Weights of a small mixture-of-experts language model, trained from scratch on English Wikipedia: width 96, vocabulary 9168.
Below are experts of layer 4 (counted from 0) of a mixture-of-experts language model. Rows are named gate (a neuron's input weights, with its number), up (a neuron's input weights, with its number), down (a neuron's output weights, with its number) and show model dimensions 0-95. Each number is 200 + 40 x the weight over its row's rms, rounded and kept within 0 to 999.
Before each expert's rows: a language model's description of what the expert responds to. This comes from a sample of Wikipedia text that the model never trained on.

# expert 63
Description: Digits in tables and statistics, plus determiners and pronouns like other, this, which, some, and Thai or Japanese script bytes.
gate2,142,230,193,204,131,162,178,229,173,234,199,189,178,284,217,160,226,266,250,226,300,132,253,262,293,163,161,212,241,156,203,181,241,171,230,216,259,164,214,206,174,107,194,178,212,236,191,235,202,149,136,154,191,187,211,163,208,179,192,237,199,243,181,233,140,143,170,209,266,186,170,206,190,204,261,180,186,220,198,148,156,229,231,162,160,138,136,263,212,172,242,201,190,215,173,272
up2,182,215,169,224,291,209,170,242,222,203,222,238,113,156,257,265,194,222,138,197,275,187,247,182,250,174,184,156,195,136,241,207,199,212,171,198,186,230,213,120,272,183,182,173,172,158,306,122,233,157,179,224,216,227,262,201,220,199,158,201,152,172,264,244,153,159,210,202,174,184,208,272,229,207,195,159,260,210,164,174,152,191,186,163,184,200,166,250,209,169,185,192,172,178,120,283
down2,154,130,186,195,180,191,205,177,277,228,142,181,216,231,183,253,206,186,178,192,259,258,268,159,234,205,163,191,266,204,207,135,199,268,175,275,228,137,198,179,238,224,172,183,235,269,200,204,184,174,241,259,205,198,211,196,109,191,228,216,207,244,168,229,279,240,150,114,259,301,162,211,163,137,197,198,204,221,170,236,204,146,185,195,202,175,180,217,210,248,104,201,158,181,215,166

# expert 43
Description: LaTeX and formula tokens such as +, \sqrt, braces and $, plus digits inside numbers, chemical strings and separators.
gate10,154,202,177,242,167,233,216,196,212,195,118,161,154,174,128,151,259,254,168,132,215,233,172,203,182,167,113,209,217,227,261,203,195,152,224,276,244,300,202,141,168,221,200,206,194,247,207,169,260,141,183,157,248,267,236,181,174,241,264,224,287,267,177,142,174,186,199,225,233,186,269,228,217,214,236,174,149,229,183,177,197,230,145,193,176,144,233,165,247,194,174,198,185,199,171,162
up10,191,221,268,217,164,259,193,203,200,189,285,210,241,170,185,275,138,120,169,231,177,208,125,231,186,193,226,192,107,146,240,208,188,221,212,182,269,265,197,215,270,158,190,173,131,181,241,252,219,227,263,188,177,259,188,219,157,139,168,178,156,194,175,213,204,205,256,201,191,173,206,268,131,185,162,197,217,137,131,253,215,206,208,269,163,171,232,96,204,219,222,188,202,204,182,199
down10,270,219,177,181,191,268,156,157,261,176,214,228,199,233,238,84,195,259,244,107,160,219,222,198,146,205,119,145,244,189,191,155,178,156,212,190,194,203,297,220,176,149,189,227,147,157,227,179,170,180,231,202,248,247,246,215,235,201,99,166,183,259,236,238,221,173,209,221,188,197,212,179,174,177,204,221,218,264,229,138,240,216,148,259,231,185,135,213,198,204,215,161,145,162,181,205

# expert 2
Description: Capitalized name words in film, broadcast and organization titles, plus digits in long numbers, such as Film, Gold, Bank, broadcast.
gate2,184,141,183,206,189,245,278,255,166,209,213,197,157,198,186,208,218,209,271,180,203,190,177,205,267,177,193,242,267,159,250,183,211,75,235,192,255,173,236,199,213,182,195,176,182,236,203,182,250,173,180,156,232,258,211,229,201,223,157,238,182,205,218,207,122,208,224,255,208,192,240,213,316,246,283,268,143,213,149,115,181,198,255,157,257,179,221,187,221,120,211,236,208,202,168,234
up2,201,186,239,130,246,258,219,160,232,204,236,190,192,170,193,215,158,258,216,268,217,193,190,247,123,204,251,269,206,176,174,244,205,186,245,189,267,127,181,206,260,204,190,191,269,222,214,153,164,242,194,324,214,230,187,161,219,224,216,238,168,234,210,275,197,98,188,231,220,186,185,261,203,197,251,176,178,183,158,139,254,186,239,197,233,119,259,178,177,184,162,183,230,130,188,184
down2,158,208,186,209,207,213,151,259,243,197,193,126,217,257,211,143,127,270,188,171,167,192,142,182,203,190,125,161,208,234,228,212,223,285,127,173,177,201,207,160,126,197,193,221,198,229,182,205,191,134,172,218,126,197,135,111,194,244,182,175,140,142,232,175,274,169,221,208,208,195,181,160,152,233,225,254,242,238,191,150,178,140,198,151,242,227,204,281,133,238,169,216,234,159,215,217

# expert 37
Description: Standalone space token before digits, chiefly after commas in dates like January 30, 1905 and taxonomic authority years.
gate2,184,162,244,133,274,274,247,205,222,200,173,240,171,194,189,192,196,219,180,141,191,250,156,229,199,227,141,265,145,204,180,199,160,156,222,182,209,162,175,92,166,173,190,195,135,190,189,181,265,184,169,185,223,212,249,181,214,181,199,122,161,182,178,141,229,215,198,237,152,197,251,235,144,132,147,213,262,249,180,158,169,213,189,137,220,277,180,246,251,84,219,186,195,230,171,211
up2,253,247,165,244,209,171,200,210,138,213,84,251,187,217,186,196,145,177,242,163,210,178,271,231,164,201,183,261,152,199,230,228,202,168,186,219,220,131,192,131,195,232,163,209,212,208,174,199,170,230,196,256,191,192,101,210,255,213,265,233,208,219,206,225,195,224,151,272,169,196,177,100,230,154,246,190,206,203,216,240,179,249,173,168,206,272,142,206,158,197,247,218,76,237,209,218
down2,227,153,204,166,290,301,227,244,182,177,154,236,112,177,209,214,189,154,248,310,227,152,200,216,312,198,138,202,251,235,158,243,200,280,225,176,236,163,223,194,160,175,181,211,186,156,168,176,225,212,220,252,167,175,223,183,247,204,210,197,183,192,149,189,185,164,224,148,182,175,243,199,235,157,193,266,207,227,199,174,270,198,188,190,205,153,205,165,287,186,231,209,215,216,245,281

# expert 24
Description: Nouns and modifiers about buildings and places (church, complex, floor, listed, memorial), "of" in "List of", and some article and number tokens.
gate5,206,202,215,177,146,222,180,206,132,184,226,150,166,264,153,238,191,166,185,218,236,177,174,280,209,155,200,297,227,156,199,166,201,166,343,207,233,175,217,202,230,221,212,249,143,214,239,238,211,168,132,135,171,246,233,102,170,220,153,193,118,177,246,191,175,143,269,259,158,199,191,222,193,237,143,207,200,183,158,142,169,248,202,184,181,184,186,201,214,188,185,239,191,226,187,259
up5,244,204,198,164,149,234,150,234,229,241,241,226,113,207,235,185,281,297,176,263,160,151,206,218,155,162,173,157,213,207,208,211,161,234,226,181,159,197,216,209,198,270,182,118,119,279,93,271,238,237,232,190,174,148,145,177,158,186,217,205,225,193,165,201,182,214,192,187,213,201,174,243,241,234,205,242,253,193,264,236,212,217,226,214,237,277,145,214,200,234,241,147,201,239,197,225
down5,123,238,162,130,196,151,197,141,162,223,211,204,200,321,228,204,254,249,277,205,192,165,223,288,131,222,228,121,200,190,220,189,212,223,201,208,229,262,252,231,234,227,200,203,196,216,206,208,196,195,198,234,164,236,152,166,226,225,247,141,221,250,141,166,180,162,158,157,180,181,121,229,233,253,220,165,166,196,205,201,159,279,97,193,259,188,167,246,148,198,230,206,203,217,198,199

# expert 8
Description: Common abstract nouns after "the" or "of", such as threat, decision, order, plus single lowercase letters and digits in tables and dates.
gate3,164,208,170,227,197,234,147,136,188,262,229,203,186,171,191,235,241,271,205,198,225,180,181,218,203,187,197,243,154,116,179,269,266,179,250,164,180,232,216,186,134,140,188,213,242,236,188,248,180,219,248,216,194,231,156,187,252,155,195,220,211,177,163,253,124,107,168,189,146,211,211,236,217,218,115,223,124,184,179,156,171,146,237,168,149,181,195,96,125,173,222,173,198,223,159,260
up3,211,238,239,159,213,249,161,145,144,258,254,168,190,222,171,151,191,192,148,193,168,225,189,219,250,230,151,159,166,185,245,256,143,183,106,205,171,227,219,199,179,114,211,235,161,167,190,234,171,212,125,271,186,208,270,211,149,254,203,274,247,201,191,139,161,220,160,191,198,221,161,233,258,241,133,245,235,168,181,277,229,174,201,193,142,170,242,157,186,258,269,219,189,176,225,176
down3,208,240,122,271,190,194,199,230,170,213,164,190,192,181,193,160,199,178,167,172,162,202,229,242,204,205,239,203,148,192,185,177,209,118,203,148,243,240,183,196,147,155,94,257,137,213,257,186,169,125,174,202,230,157,203,246,133,179,250,169,297,215,209,161,204,260,161,200,190,224,178,235,256,249,189,198,198,145,239,225,270,223,202,208,175,200,223,201,214,215,296,274,155,122,165,154

# expert 9
Description: Prepositions and articles heading a noun phrase, mostly the, for, of, with, against, per, in expository prose; also odd mid-word pieces.
gate3,128,180,206,168,244,199,204,134,160,226,147,162,168,192,188,217,181,248,185,213,228,170,174,224,177,118,269,166,195,104,160,112,181,172,194,268,210,186,189,209,224,208,127,186,224,185,184,186,228,142,129,249,222,128,200,159,193,161,202,164,245,185,124,214,190,157,148,209,222,186,219,180,195,249,183,246,112,149,188,158,203,216,143,152,155,237,179,190,274,147,248,177,233,257,182,249
up3,202,182,182,194,206,166,205,223,112,114,289,184,192,157,214,199,218,202,282,137,239,180,196,257,210,163,197,175,220,189,232,164,253,191,249,218,173,181,231,134,193,225,181,155,222,185,201,201,135,306,123,107,239,186,224,245,204,213,195,135,176,196,197,210,179,147,128,258,225,256,178,166,162,228,196,163,204,175,199,160,267,189,202,223,184,181,216,256,184,255,201,187,156,251,296,208
down3,242,140,158,217,227,182,200,230,101,215,215,254,178,277,226,115,234,156,233,128,201,196,132,205,197,278,207,142,178,237,129,175,173,240,246,181,168,252,173,217,194,248,216,157,247,187,172,208,130,160,275,183,270,198,190,154,245,271,165,186,199,191,183,152,243,182,200,270,206,217,183,160,164,210,150,171,185,240,205,200,155,195,175,187,228,208,215,162,230,216,178,211,247,296,249,232

# expert 19
Description: Ordinal suffixes like th, nd, rd after digits, the pronouns it and which, and pieces inside titles or foreign names.
gate2,126,222,166,243,213,213,188,244,142,196,228,205,168,218,226,225,163,219,256,196,264,165,196,200,224,195,194,201,244,240,204,180,216,112,191,245,227,150,232,157,225,166,162,140,178,198,234,234,227,197,162,162,125,163,204,161,184,221,221,239,269,270,252,226,170,128,131,184,239,235,204,184,212,236,192,339,231,195,149,171,143,204,234,117,227,132,145,180,212,157,221,232,250,231,181,201
up2,210,293,243,181,188,179,129,237,219,65,237,240,177,195,224,181,179,185,247,205,169,214,159,166,266,242,223,190,160,221,256,279,172,121,167,158,258,166,160,189,183,212,201,193,165,118,173,188,211,155,150,239,212,219,190,192,149,264,246,202,210,230,213,199,168,220,184,259,251,177,146,213,172,222,198,244,214,179,215,142,107,164,222,217,136,195,142,175,244,235,241,199,176,239,184,185
down2,232,273,216,166,228,222,230,163,174,238,199,222,240,190,217,231,203,40,160,233,220,272,206,181,198,233,182,120,158,204,212,184,143,238,212,184,141,182,135,214,191,264,233,211,243,231,163,223,318,260,167,199,224,227,209,211,256,218,197,211,163,174,224,136,226,193,145,214,187,206,230,211,206,158,146,220,185,188,140,102,152,191,206,199,250,174,234,253,183,182,176,170,168,222,215,237